config.toml
d_expert = 160
routed_scale = 1.73
positions = "learned"
lr = 0.00878
schedule = "wsd"
batch_tokens = [65536, 131072]
steps = 5085
Below are experts of layer 7 (counted from 0) of a mixture-of-experts language model. Rows are named router (the router's row for the expert), gate (a neuron's input weights, with its number), up (a neuron's input weights, with its number) and show model dimensions 0-191. Each number is 500 + 50 x the weight over its row's rms, rounded and kept within 0 to 999. Numbers have three digits each.
Before each expert's rows: a language model's description of what the expert responds to. This comes from a sample of Wikipedia text that the model never trained on.

# expert 27
Description: Wiki heading markers (==, ===), sentence-final periods, en dashes in scores and ranges, and paragraph breaks before headings.
router:490503358480509490463442488490499522449578484501521534561501582532529521473528416489504499587523568443408553474552484505530502419510604473467641443454526503537499569483483469500509624528499516475538475473475487548497581468522512559491515434499515498420500505569545446503443485479423495522500495471479501605507511466537532446577530522531570657481502461499460527457446493516491500494557585529495512615516567516482524472534505483579470444485465396479503514563503525530617485648500498510481541577558496505441523536594561495487393488484445492473542437539286439499501522478473447466
gate5:498417411505456484517458421488554552480476464470429469582488540458573529446521461520569470481531485406482499547549457566489396501494486567423523508512505470622458485494458465492492450524453583564494550416474456522548459478583512495415520287463614402461453474497484460506524505462445444421536508520456519486500471451497532514483507529480553380497493456448597526587469505523496570543623564502465511487468526505436565556562556500540448490554504472504566458505503447526511610596454501560531590538483457480520465480464542547465570538493527487463513439455483447492474569529454387434
up5:501571589522425388448578469483531529483501503510524448475457559439500601564495526539412461509490492501543403554570485427533429397438548532518562513499428438483535483507448518498494478505464563593448531577518453425577486504475535545448604527463498579461534463483547584481555505474445562497509567497528548425546445591442517484574449453405455494539475481465531478533469549508506470422427463525583547412402444576438538406430485541469461546522508421437460503520478493476441446611574473493550543485413557502545518468586591526512527430477494408515515485534490548481541438501471560533

# expert 3
Description: Closing table pipes in album review and sports tables, plus country names and however, such as States, Canada, England, However.
router:435440451559546449465545538451549553440527443454546546542558509552529562442548443534444544522551446442461557451543554553554560441543553453501548453552444550536553556442443464445451557464546555437448453437558469554559533544453448551565545528551551552452544467551553441553446559447447440478548553556549558549555457542527542452551553556545539546560552444438452458427459450446439543441554554548448463547539561446452543439432460442458452551452447449454556547536546554560550452539453453553453556485551454547555555542562548449562439450554448556543505457554441472525452560452435512444
gate0:464543543458466494403490496456519569497510469517444534456432469476556540497436516516489504526486470540469541540468580518539538517424445646543468490492537497503457480433556463558528606562469470502499563489462677494426401498602510618494456528528585464468479480572513506565430557488481424497513563568464589509548470546536533604569488451508346564463521510500484485475516452464499513460494522494426542511473436555516556506486495570478474492447427497511600545401502494491583543513465477627453453532450506504468505587506563419561437478483568452478475455420471523549525563538566548519
up0:462490496553546498452524515442579462516519485498546493538486494534565616465474537482587445526553458516565475565501515581619453561478544522489574460503539512589508544510432492495429496573467482636492557474469332532520481516559502599502495505434547608529516467467340474467499457347496541445539495534463502499579444487493523507470466509545594512519487482534565521579475542574531444526507522467510524456449505514510395441567603466518539515549467535513531433540513564522489514450529455503469571513510488392419456422468478449412493555398464511494567443494521511429505580471490483513

# expert 23
Description: Tokens after a broken-off a or h, as in a-head or h-ttps, plus table cell separators, number pieces, and institutional nouns like Minister, School.
router:433451446554536449461545543450553553446529451448550547541563514557541558441549444534447555520548447444457563450550553560553554441543556444501544458551445548544555552445443461443453557461547556440449457440560463554557541545453450551565543530541548545455540470554552446553444558445449442472551554553548550547554460546529563452549556552545544542564549446448436452424452449440437535448548555546448461542548560449448545439438459440458443550450451449452561557536540558562555457538454460550448557490554455544559555538558552452563446451552448560542504449552444473517450552454447514453
gate0:405477470479534568473569584421557516383550465514510540432531550593512504455518525610461549494545459523566399430503492549445443403508524477539388524591452463426426494497500570435520450493516490475461516387473458500480458525589429615505550459439455498535577531475450508506472606524561548416533528488438502509508649474468508508441444537453530508583496475516479452452520508599557543497505433538481524462490480590458550582536509481479613505575504573524537509467545475484554482441573440505485500427536551478518482497432531522530509428503513403535514512533444508561443545493546513438
up0:485517515552426495454580423449494458437538546538433602551524455504548511488513505543503429483505446471537430523545500531535508456503540463468381537508509425507427408495451536446467475532416468402529497456471545538459567452513471499468535493524428417563554566489491481483502517472534517399585533482410541524490473433401532398462494613520436486540494437473521465530516466534539354567571551530529470441608470425547503534549461511508546458462448513551567426528437472349477537524478522548447508493437478507548479499562562509402483505532507443522441511540565491361467503591510446454

# expert 2
Description: Articles and possessive determiners opening a noun phrase, often after of or in, such as the, a, their, his.
router:512410456552560503495508640490589554511555403529514525541517455515488474466489456592512494553543427467527558441537598554509496541606541483497532454455528511512465574504546456444453503462619524460385528510465501513537497481444454585489573631492496531420444498529496382513452516475503494446502493521595509510535510563561479444542505507514548562552453452508498397539493419391500500536508599568527435588511553452499497451472470469428414528479423478472531510445544444548516509536395535680469487552483488523550478522468490518530452418503469520552416479536488520466449533440516551484
gate5:512474469525493625500485549547445504516463534594458489534606516543464539523451469459421622547589413545477533500499523453477518499531512511571497545459468561638570474522498420491450535592565426497547546514445520419511574509470518501551496506491472614556524490488506556534513585460448443467498408519541577446551502436453571514476419458430470472438455456516431517449477445583493578596548522522458530470571513447576475428493470509522580521496480493492507356420487532499486438456488489448504476494461557519474498441494518562515468578541530505374550519504512377512482386435496457487
up5:535520549557484529485523422521427547476485480573502556495475417497490480527456475443568475468440552465406517575466549510485594558568570570536532449450594520546616519509496543515509495510501504515485520513568529551511462523420559507476519572491541484519453567452525466560494529553488532456560524397488423460497495447511588528396467622516472522515484525519549355515480448534465455388546493424515589542479501602384503462513467459481477466558502614551571473464486500481438448519445491480492485455531590542444460518565574488529515518520517434524600555473408569425416606567465548471

# expert 57
Description: Direction words and regional adjectives in place names and tables, such as South, West, North, European, with some country-name stems.
router:437446446556536457465552536446550558435527442459549552549552508555535565443547442530452552520545440446455570456544557556554557452541557441505543457552447550536557560453434456443448559455553550448457452442560462560550528543455441556557550537537547551454547476551554444549449547445455453476550550558548552539559454536533546450555559559553547539569545448449440457429440453439444541432556557537438461545544559449451549436437460439458437554450450447455553549540545556562552452536451448549442573485543454541563550544548556455553452451552453545538500450540447483514450554451445513441
gate5:427576504470430562538578492447508637491498530483562554489431388444464457522340527513434549579600496497468483556593529559495531548541475488459509445424487502337466520579478415449534449578552467467503405493436619499478482470475459577477445449503542553480514403497504510455439510513472476490518516558457529507520537585504499490468514529489514505403457521587351543478488509461483409486486464520536510521565483495448455478505565435488463497484499386427495584555502501452403496523487475494432488478617465464512490526505458476497477430517578499442572494514525461487498487524492548470
up5:504470497433494516430461439428501547489446471529537475425539536462578478520454478378514481446537471503546453477508527564469514485460511465483560546487444494476435507556412483564522527474396473469574537544449475500471473489508507478465564552565568478421476483526582488438510457492577592616552555493486516485480541486415570430424456501443536466461534564463510499505480498540524475488560597647439495517594451453528517602471584589424471507511455393494491489540522550506519537525445503481611488529572496540519483411446543520470474522468335542449376439564582519475485495434482459432

# expert 63
Description: Numbers followed by a space inside table cells and statistics, like 0, 2, 5 before a pipe, in scores and vote counts.
router:507480476566514537433490493513534671442538491409555501508533563586563517453525481497516601419483296498494497471495618559541551482552485543371578521484426508515491522467530515462496590410544491436524477452588493478497519553495495502537486441499528471489449502495523441542537504472497513495508495463565610507508426502604496465597532495546477557509439452492462407432512520487527541452518510498467498528488512471484567536539513453516394581540475488499563482632485518519500475492404518558487505451474474491574492525512529540540498438512488562530469495515419417430482647403489504432
gate3:552581419506474540472509494531541441491487481531477528612544481525451528448511457454532528477562536484462511517431395461506562523559461504541524552543526475434512380474508466528455444574517426526519499317540541505506520386476402505512522482515501579546559558528531519514557512484504621498439596469543507643529527486575463506507571583597492504559467548503496474492511565512484560562556526491496515532469506535510512580525483549496472528517564526559568544536488351503510472566348561527446484432471505393483451542517453452538507547527536457579555439518532553458490426521514530568
up3:558570562492509517463484504546524563464442515488493531507502579633510474479564499555538482577488514486451492432565531400523606519515463457538500541575512521476504458521564471609393616570509462526497489568462545461466556457500428383535472510455393480411551541561540455477464489562407559574504569575485432472532496380512551515503491508461434567498473525511573502409441484509462470473458460529467448475484462576372420485522510623523511465503449544393473527519571446462548500575564453535484494512506577431468532528420520484566478446526406435537487574545501506520484506518519511502

# expert 34
Description: Single capital letters or short capital pieces beginning a proper name after of, commas, pipes or dashes, such as Ro(chester), Pu(ento), K, B.
router:408464485586513398389628473413539505470494506523522574494480519523499475499460494590401502468519482513415555413485471529577500541509566403535529520506478567554514584474458479443507445512475505475456407456513395530510568543524558491547470601533469527557584531536510443510500555499517483537534507544520617619565424554607523449562506512479559467472633517492500484480468522466434541462526564546537461561539535493496574452404407453474508487501497473490456553496437546511474436527493467553486536414542442478459646480508492495495467537486409535452579488486480548545512484481544564419
gate1:496570598493556599516640406584479464446510458561469512586498529524438468426508523505473518521528523503504560478412473485610457500459463520519506449476519537502420521524541536504532535541515516486496413452491434491537570467445439538567530446435526473486502514462553509509487432354525426465481502497466532377564599498586474513515479544488440462527533486492496484604408475347468418563532545532514542603516545561573486514565459453490510542395529459457466403483565470570425530488433502471544561534550515517439463538533472485550542559565488590522486490582471470515478502554503578479
up1:530444513462500519544415579441534471554537532616485514476508558485480489494455516520523509566520604460514478483463452538436592473504515453496474516452486409521576370471618576609539543436492549534589540415565536549515516454518516373529470542432467466535492488531554549536466476466431443428440500490482461472527466478462406497486588473520492549499503529519544558462517500516552465468533572533514410428427536480496428499576571504480557496493493480463522475587538394449502509519495569458518434521391499492476496516416506478639638476503503477456373511438566491549497569512487504569

# expert 53
Description: UTC in infobox time zones, subject pronouns she and he opening clauses, word endings like -ence and -ness, and sentence-ending periods.
router:434443443557537447459546539445551552441528445454551553544546506552541564441554439536446545519548447444460560454545556550550560445538559447497546458552440549552554551449441451442448559460545553438447451443559466551556536543456443547564543528529557547457544471554551443553442555450450449481545551558547549551561454545524564456551545556548539542556553445449440454429444446448437539437555554544449466543547559445449545438438456432461451551452440442452560553540544553562555459541456456551448559490549454544559548540547554451552451451549446559542502448551443469512452556454433508446
gate6:491489500552412427416538482480553555534539427463501517479467586417481466439494531403482478460540441503546468499494471472470520509502543425487613447429505490432415535474496501493518487511595569425449473535515478500512498484626556540511463500579515518543488405502407532468422499521500453513586480464440569501491529550497469500425465509327468460506457490549514489531455485491551464455600437507403466437602597483476468382412524550509487396467507469552480457497537541531531502543492514522553546525575495432531447443468444539562488468490495390552424538538424579558467509478375523467
up6:529435470511481507536444487498574546507416507576388471410484583504454453622421531459522522484501495517492535512514517480576500508500433475501513587528522511483440507572447486482607524546528523525558500466464479487535468494507492519522513538522473517497432512494427478617522533510461558477523559537431510549489501517492476467451539507530447520393455497391580541568560566459540576452472528441523494502402497523528632489445461563432536560522387525446573526471535465571464459526530393514484471523573509527529544503626549633595473524501632568477445544624470547511439456563491496447

# expert 31
Description: Byte pieces of Korean, Chinese and accented characters in tables, plus scattered word pieces and list dashes in ordinary prose.
router:438450444557539450464544541444553557447528447450552545543556517559547568439551442535448549518560452444457556451543552552550564444540560451501556453553451553542559554448439466444455561463548555440452456441560462560554538544453446551562545528527542545450551466555555437560444558451450453477551549563547549546557458547525563453551556555541542536561546442446446453429452451447440545438556556546449463542546559448447552434431459446457446549449444453455557553536544555560548455542459456548449554487550450544561549551547550454554449455550447557544503450552440479518453552449447514443
gate1:547427502517534532476609498435561479547570589487432587495519496477488418449482513457415530536421454452509489438571524468568512482503546484576609469440431505547505446437511498520427605521504501595422506435488459466542491423614471542587508500486507520444496542541546514574400562489471522518479519556559468433554605482476556646456491404436470443505539484445510517467517547569497450544565460470516540439518498421521471558519568431503456441503516514564533536499423537430490558456558422569470458520410497537457430455532475460534459540458559497532529492517489491405454522456472406422
up1:540470633484536645452519560500543494446462507473469440497517540548587515495493476598501514492501476372491468555436529495496502426503503455501508558445494474439424562395503533508373453440511519449540439462465589464507471452561476476506460484455501446580464470564492556431489507541414485525465521539481395513506551498423566436609482489510533488530512467476492543485472534499562449545492563420435453477500550551502416457481560519515446531569549445457390536556659521456468446552526528595538455542541616542485583507584499582492516468500492470482482555528518430487545457533535538579

# expert 54
Description: Closing pieces of split words (Connectic-ut, Sw-allows, plung-ing) and sentence-starting words like This, He, The, Dr.
router:435448445562531449462545541445548555449530449453559550540560509554538563437551441533442551519547446449460557441543558562554552443540554445503549460546438553539560552442447448443450565457552556439449452433560462555554535542454447553560543537517536550454549475558553444553451557442443440479548547550547546548553448543529546451554555547554541541560546446447444456428450450443440533440548555550444463544548562453450545440436459441461440542448455445450559562540549548558556456541456454544442552487551457550555554539550549448566448449557452560536504455553446478519452545452447509442
gate1:481511555486478483489604420594479517471516547496610459523571630568400491499593567479514542556531513490520530603598578446469540511489546516462461411508511515496592421558487459397403495527436487498527489514615461608465447512419552568474514474599457481486469553509448493546488473551489518482467467493487500478552482497487522465541570580512397566594570467512576483478572486568467536432531497527599549507495437589538449444501549538581490487433485468457554537495567463479543445489415537554571478491404426459480470492463500524469542515468481523531469440466494422532477594468530476459
up1:472491476524518630523507511594512446536507486523520514465520493521472543457468473423405566519577584488501517554426475533489481555549501504514433517417453454435504462465509399431483450565521503537535514540520579441466594515492510534448483437410467415556550580489539457517503543522469449429488510559555559588495494422648473556577543523466556459587397452597512550541455540482463580489552551476486429503507487397528506557532381458532508433520523512484494563559567437566488439530474520516525477564501515515540532539510447572435507466436407477420507500548558630510503400469460480465

# expert 19
Description: Periods ending sentences after dates, plus opening pieces of words and abbreviations such as US, Jo, citiz, Execu.
router:436449445552528455458545540436553556450532449457556553542558512550539565435549442535442548519555448454457551450550550557543559440541551446500551455552445554542551557437443461448448562462549553440446449445558465548552543541442445551568549530527554545457542465557559446556439560456450442484550558565548549549558454542527538452553556549549545541557550447450444454423448449442445538443554550541445460551548565449460548441437459438458446551448444448454557556536538553561548456542464459553455553487556460545560556541559549455560450455554446557545505458549443468520454552447436508444
gate0:598458509504481548510475484500508471500544517547572531530573565455514503586561472472576571506532555526496485508565467530552489453469508352428494540538454500554436519419526512594444496514613416529480546357506527460480557346502488424515458482444536555513477588526558597581459477530522437511448431509550484543472448512408501473496508467501403476514574500529491523599512552443513547428488518467462574517523513529420512478419453459462550441528500374502489542470463463534494557545482448539556506465532536429454593492513590533529465506447480520555477474505529493545523560568497340534
up0:586529477538478497502438461408498578564484526435450525449487487514480507442497556452495558486471487499520522484500437573509572441493384477486596553656463490503428500591547420543552454538521574503540499534421481617454517513482624503535534514528518491465490564517486456497551538537490510553536538519449510441495593528383573425533531481566500559437488522413490496513458449409547525473573470550464464471551441503487453461562524533566514538512477562543449499473524558414475603511512400562412545372584491457563494414527504544444529502466407473574470550454485521451475416472447493495

# expert 24
Description: Pieces inside non-English words and names, including Cyrillic, Turkish, Korean, German and Yoruba, such as Schüss-el, Paz-van-toğlu, Ighar-ẹ.
router:402472425507466465485601501422508487508549447420522502526486506525513515499576460582446500458530543463519637519575543557486493503451560410543493474523484493537575585490371516493489535527494496502500511420504470512528499558424459485560508465517522538524682480487484430530519531442501479539566561523538510580595433442543505455513511532490455460575615538480488533458349389539482515450539472526436514477489534416371533453369492504562504526468507490485546557573555497484532519467481468504533459432529527541505563529603545525589410517518488489570587461539450542533473508551493480501
gate1:487396488553489455483499564506452588467536488522496439454463460585459447465526518392480504488409502519561433508495544562572501466592518528444462516508539462489412464448452485542469529496505390500519545482538424535540478478543486588549484581513559510462436444623472439536562508550530493499466515565467397548501543534505486499528421432339426495547471471524526557374462595523544392443521418463520545554532589525491541510525424515465432506474478516574554493562443542605566562437510507466566488493437505586519515534547459508478474552497573483465503487445497422579585573504526540498
up1:579444521572408521544513505573456460523534555515480461503552527510495497415611472461442493513521456451493485509478499503447509537642521472537431577501470523469575517526434517400469537470478440588472477461571507473477515403546504519508530473473501450544467420425492519528466469518451563539541461553464461566532556501560436497509471412488416461540483507441444465640477427475483542543439541472392528522529578505552385413602438563505530566470505523496518444480488522512554476523578304523505479465395487510486490454604547503543537549508592522495553532477503505470548472519440405508

# expert 35
Description: Assorted word-initial capitals and common words after articles or conjunctions, such as North, majority, central, overcome, often near taxonomy fields like Authority.
router:441445444558537449461541541443554552444524454451554553544557516558546560446543436531450552520548438454456565466547549557554559444534549438502550459553444548548552550446437459450454563451547557437445459438558460551559537544451442555564543535524536543452545466552552443554444555446450441479549555558553546549552452545528564454551549550541547539557547451442446454427448449441435522444556556541449457549541561451444546439437462455458443546450440443447559552540549556565554457540450458546451562488548455543558551536561554453559451454550447555538503451553446471528449555449443511442
gate5:457494477522471521422530459560524478482538581430469536639480535515497556490447513443489523493518495429481506484551418532402474498490455479575544531519499510497444499457501575476432465468581517473508493495545516490567544576516489488532519519627543599434447574484574473547550523584478564574461524507489530473475489532491507552628567551563527459506533437514503557513415526487520526614632456539398460573511440572499562516499614459530408468431547476546565518483421469520515566563532513482438505488489514524414461524471497543487579453564487470459439450327530544387471516501534473522
up5:553555473519584496521579534498494449515462557530508433491415537434507534529553564558527463516467494494459516539570485472483496407460416479478461513556589541547580460547562547454516486482525554492506478413520475565432508492461520477451472465484476500566624492466511464441509417496572489568409532472482493495573446491507585491581571517423534462525422415514493520397626385515472464503508459544527456492532516474421455408555554432510495472466479457412537414464578492466512509564455506458608398528499586519506514527440536406516549487433537482440510534463412460618429538422514587486

# expert 40
Description: Stems like produc, compos, liter, Writ, premi in music credits and bibliographies, plus numbers and closing parentheses in table cells.
router:434445444551526455465542539440552557445526448456554550540553514553541566445550443529443553521549444446459561455544554556553558442536553442503549457550450548549547545438438461446453561458551557435453458438555467551557536547445443552564551532535549546454543468556552443563451555457448444480550559556547551551554455547525550452553553558546548545561552448444447450428450451440440545442552555547452460541541558447454547443432459447454443553452443445458558556537537549549552457539452453550446564490558457540555556539558556453559448454552446557545506449557442482515451554445439513449
gate0:495435548495475597447496530484518533392458480445494398490490471595487417446538445523497549543619544545518417542517444515451483448486539462532501475539497527447513520542489571487501430531518417449484548505499474466435417489423458474522553401556585503492453515455359462559451414529463452383509525530522511553491490495593602468520566424526485490543524391512474612503420472408477542446515520495488433545528506499499476522521503515516591517514487541514486448519516567469466557509474457417403584467457444449472500566478445384506506490509522549542463515446544586492473386551518624485
up0:557496556464512503478528488549535475452520509552469543540505461500516509423422487488421502521434507394437492462519485546386569517473382476444401522447514534424551437537488562444405534487488484447543456429488563499520427450483584497566470443507513530515555564564382485463436494473525494469484361494561464568462485454491534590443493477369454475456414468499466518529476493430547469452491532491522445454503494583462518490442547402473484402446502566384496474560550504500485539485497423463551568527554524542522420415509531446449543467498482517498590495533559468582491659524451523497

# expert 13
Description: Word-final pieces completing place names, species names and years, such as Madawaska, Brookville, 2007, often in location or register articles.
router:437446454556536455457537536444554558448529452450550541542550498556538560440551447532441551516559446441463562446543550561545569450537554447505549460553439560542554557439449460453457560461546552441445460435565476556543539545451452544565542526550547544458554476555552441553448563443441435472545554551549549552556441540531555452557558561553541545555551441445454455429450447448440523443561557540455462548542565446448541443436456442460447550452447446458553552538548557567548453540450456549452548491550459553558555536544558448561445456555445557543499452561446466501457550452433510448
gate1:479433472466510511498515481465501552471555505527489443532509436438497482516497455517615436497384528482488572450471489571525579445428435551454592455524521509527485431596603503538441529466547508424461434579468477551484504469447506479492600513453435482551426439407536486588449526479334580543520474551548502508449502509459504421554575460508615417495393493444507418488494554480502552476554456533513545512564515439525464465474424495546525571557435489489481465534450520397563512539532424495536510461460449569526569505524458514417508485517561535562498527449396393477402534487466493499
up1:552457484508491539506537466501459529529469475567392513493473527599515467612469515456589484566479540537505566433491560398573520487526589479507545548547541573615583385510560620568475506436439545440534579434450481504455541509452412483416579439555538527433548479485550521510560450445546513532482523528490489508391524455443478513517374479519547519586545502562503450491542526521464529397477514570467524588541465573530464544545561469456546494541454526544556502507486519430517548477561456486460539517451508562543557506590504583537432402494590504519465533474562474459470499454600503476

# expert 17
Description: Closing parentheses after years in discographies, line ends in infobox fields, and words right after was or is, e.g. assigned, added, also.
router:439446438556540445460535536443554552450530450446553554546555510556531560441545445532452549518550446439457560454543548554552564449541545444500542459547445552540553550446445452449454561456546555430450460446567460555561541542448448553559545530533544541452547469553552443553448560442453443475550554559549553549553458548529561449547553559547544538554550442452454457425440451445441533436549555546450466546554554448450541440434451443460436553454436443451562555538540556566548454540456458549447558486566464540554551541548564455558443459554453552541505448555441480523453552452436510446
gate6:451561488541511515497439613514562451510497436405446531507462553527472469529501513499548435533383487431587519480538600585526469528427498522482612472514477526493536511479563522588584511469543563490444439453459507433502375582519446483480492527456529598472544536439481534508455451433496407596453471468405573426575515525540498573423508558497537563459486449476469535471523527537562456496470411576606513463579522438543515476537441534519484480520512529459516454441504479509617543535457532480468439544546440604512557453575532544500418521435456502497500547600506562471528559508598476479
up6:512448492547501521496477488379475517486557506526439518506387505541466423449440515552469502564458469499498540452568500558422526439439424390579514546552581437501490509499457496491510494386470524463417460532485552541521539529557530462512471537526402413448495518509426556473487540510463537439524519443537495470418463497497449545541492396661477526601469522517403499467544565553570501474519517446512478471517491536529535482514468550495421492478619527503455526511618423577525604456490532515465561459557490486447422507481484464582542461601490597563519500504455583562484408512473397548

# expert 58
Description: Word-final suffixes ending nouns or adjectives before of, and, in, such as -ation, -ical, -ment, University, State, British.
router:511473506574602502436556577481521502505564485530531640585494483497535563533483438526512583504546504465438592507509487540484637431594506469472551527538509478526495539508567555492483529481564532478486459494648467493493449496432522557507551530468555555512468425562519528538529555503512511395493565469543601547514440572516456505548620485534508587490514462499446304640465497499463501488468605486496445463526557480464510441444475468526503570482478504485505531627576577502464534523458470478485507549475469493433451492507478503597486451610493478560490510513484392499468520485498509489
gate0:494520541539461496477534485523543488442571579440491550534482570541528492492417544531563566456448441492444478384419508549460537458460493471504485577555467548478559467419461513447521509498552507463473483529483464532456473429475505491483495440454489510641497521472488445508425446537496510476456464467497430510472539508399537489531419514460434511539455445508445413501581574518460601586417385602486488496501455495553569531523539446557497561490411562505416514548508585514544376539450476520548601420505471519531482519479501514509569536527609593441593521451427437490569521400528592566
up0:449481560465523523431517539488474530456468555484476434487529521527586458571511471594614486494496486502451498484400501505530431429555456464517531564430467521540426510465488550575564447461538482418430520525462411553478537483574590463421470444517510418581549481515613522445504508504556546483524511468372466543610550480541493583496440458494463467585572490447467411528446492501466584482506485542464466537477411418536477497414441513581460440551499423475516521496413562568523413535528452580448483491589519506477544553368534454457523507518447479396530577483527538548461541494522472449

# expert 0
Description: Inner or final pieces of proper names and place names split into word pieces, such as Will-ough-by, Cinc-innati, Hawth-orn-e.
router:350477467509537474460479440441494460519519504454530550452496489516493576495560517561424540495525535474530612531598537492477489504482520496540527518510454510537566508503374441393445495527471575538457520457483489548556464504385409519499514559544515558454684482559530496533481513492518410566521481529502545503548479455469536514514543520491558454542692493500500498404416516455552511473556502571459511503493637473451501480530434485455510483486492469440553530472566549508533497579484495490520587407502496532546529494645554474561465483608458515581532496588470565532461495541483477514
gate3:411469538452529489578539514534454503506535517541474410471491517522374563489575449547552528435419513527509493561569492454457419512476394531567577533520483486503482453468504485553539537393477531476483533453429505470539541455471520502508448480487505501493537426466516506526551497549575414500479536547533457580430459496543354459520497521500512559620557454496626502477492628409437447444514521488431559513571479581519578494458378437444606517500454541460432569446453554444579517512493452406532510571583498461528570523463499479462546469512513507451551526440504456595487531533479544553
up3:551535580520571534501547583515526472522492436540497546524552499492500463530518515470466427515624449464536468534491514562442501481492531472480488414605504525619514474547565513467520549495433531500462382529554498482431394508486380552482637552549457562516525554493480465466498453502489532436467548513425519473422506537473427518484497416558384431484529578473485500561522513502491544556561514488431620467603460520525517389650531569518549412514541528510506516517554518401487477450560516535407428484501470449475481483504528435556531468475504539486541470556362494471516530494565444469

# expert 52
Description: Geographic and national names like York, London, Egypt, Iraq, United and compass directions like north, in route or biography text.
router:436443443557540453455544540443548551441522446452548555542554510554543561438547441533446556520552450449457561452540551554549564448533554445494545454555443550540554549442446452440450567459543558432444455449554465558555533544451446552567542533527545542458540471560549441554441552448452448473552550555551554550553450544527540457551556561545544534557546449444439456425449449445440525436561553545435458550548564445448554442439458450460452548446441449455552551541542555563553460541455455551448559489553454542557548547553551447558449461553443562541503458556440475516453554456441510445
gate6:517499510492512511505438462542504460479457466508486556585504439566595457470525527453596631550579517561464588508549489591412522476509429494475541494513451413440569498484463401438545542444451524451484501432541416423486497514380553440515484579445437419448529444518478443553479424429421552492513484514514540546450510513537598418560471476586559517525470465473506494468461528526423525436503498439501505471588538576402484499476487448420554538582402525499510433391449487492559493473419411515506483493481556488503473401513588487493538586508480466445502446453487476538425502547521565546
up6:429484502485519523536528555538459504435445447588427566533457462481433557494555516475448468555426514436468465499559545558573523497464498501418490555539499482436470609514559418437482429464448551514459475492461452480480536561491558549478513393501495522547518470535495554503512495563584438396508534497496496514545555488506454477565402507563519528485481423529480529445537501515536527586474465445472420617375580451533474524565505425491436509558534520584538420453423496539447396485531549509491505478550509513461522395430529523445521577600484510529463364457590445426568576473435552562

# expert 55
Description: First syllables of names and words such as Bar, Cor, Sh, Hor, plus closing parentheses after years in credits.
router:433445439557534452459543543448551553450529446451552554539557513555547565442550442538449550521551450445457561443547558550555558445539551441493549458555446551539555558442446468441449557461547551445442452438559459550555535544448441546565544534531550548451542469554556445560447550450450449483552551558553546549549455536524545450552554557541545540556553449444447455422455447443439526437557553548450463544549558448455548443436460443461450543447445448452561545538544562559556455542450454548447551484554450548552551542547559450562448452550448563539505451555449473514451552444438512443
gate1:548425495473507417438532471502607460617439506422614502438488559426524529477508453554505453490450537505475490473528503599560506567507454499450440459555608424478642458572507584463485583449466506434494518496517391536538589495431496541488551532478464534446544542502505521537552455463577448547507541534542522557518533508519490456432524451548511562508457542442585456507512431529595508514484561549509445455515521449449458493489446593504547437524559556454504499490443498573512477563466563471524455528493504385555479466515456450512425584415517453467471485552426513398542582556390453530
up1:483504457514490559574550483556492380499488497554565490518489541478567505465500527481538542596500634488492571508386604537499379517518422563515556505490545596487523554397477432537544450540506558502419459504420521448429399528546512470462553466558498501533504517505517433568487472466516547485458496447431467461415515514508388506569512482494527441618428537584430537519428573413446470536432549503481503510528435559472554520442532465501532475540501498486433528495451519535511495425474536471425517471509485564523530552591566484450572507485507472554448518599441455465484645432536571473

# expert 7
Description: Hyphens inside compounds like pre-war and re-hoisted, and header or label words in tables and infoboxes such as Total, Height, Coordinates.
router:438449446559546450460543536447554553450532448450557553542558509553538565444549440533444551518554450447460561452546551553554548443541557448500552458550444549535557553444437466447455566463547555436456455446566468550555537542453447557564544532541551547453546472553555438546443558450454444481557551562552547551553454549529548455552547549546548539558549443447451453431446447449440533445555555546442459546556558446451552438439459440455442550451443449456563552538546557561548457543455458550447557486550455544556557544549558450554452452553451553541503451559438465521453553447445511446
gate1:574550476625553425548503552486569440512580421408479482507507492461504420512588517512547520583378541483553445462501523527521486502522555458542485490492451524441547394480494500442372513439501483498507479521520410641433475546543532473515533485532556488494570475527489402525512496483506539469508427440452506424518446437485491523595486525450562489504419544419458545615480558453475480526509546425481388546569524493468548493478626519526483519562551528544546423455559417552498582493534541516436524449480505475601519460535570483430470491499536399470530418509544503481447529510510557413
up1:473519452508542622471447553514513516392447503456565556515516507482562524527482474513541521542474492484451493544428452509409485542544443549459538438467589448515453446401436514485538472573448570517459443570532431478492487549520569472481496504484388584485472520508589509439599493572549497421400479532482547454558490539543601528516463464491463567522460539516453558479430539469385453490566567536454561553536502496520516583584568521539494627485544365481495488498458558519496501546522436396552561511561498460417497605387465434532496425506432494522416486499525496466487470492517558527

# expert 29
Description: Final pieces or whole nouns ending a compound or name, such as half-time, Daytime, Quarterly, participants, mostly followed by of, and, in.
router:437440444557527449444546543444546557438527453463552551543551510548545568437551441535451549517551447445460560444543550559555558441544557448503546457545446556550559550447453450447456559453550559440439456445568466551545532540450441552561546528533553550461545473551559448552445556448447445496536554554552542553561439537520548442546563550548539541556552450447440455423447453439444519439549547552448453546533561456445539439438460444461434551453444445456561555536544551550552457535451450545448554485550459554549554534555555448556449456559442558539505455555444495506450564450438511440
gate1:542499509491527518520515435520606423481471453530527432533555515471593571495473482465501490532525501570502394441555441432539520497437525568505539460540562540493517592498491537534458417435580493464516404478561562529624514520542481521542544525538391606457467484552484556463454409423467610555559494497526563647479534577436529511530472451509540546551408523480472510560526484505606561462448515544567473511498530506449373514435464440487526421487502551496401501506483587502461503527532534500523500401520439470552559515574493530544491444463558507549537570541453563499444497466525442399
up1:488521514499456439504566424399545529576544445541454472547568479465382436569522478554513439516589531502522541530468487477475520507452495535481488403484464403539498601511386602543479488464539588474427432505550503503489569476536535515537475498490517526580573551532488512487527579448592536503615532528486407588486529414512529475472507445483499481579464513430539526544446494498533620435449497516478555498571412548545555575569517473503515516513519572534411400626382496498468568467416521544485575524462531563542511445487458429525571491495546512536537555496449390488505504480506484515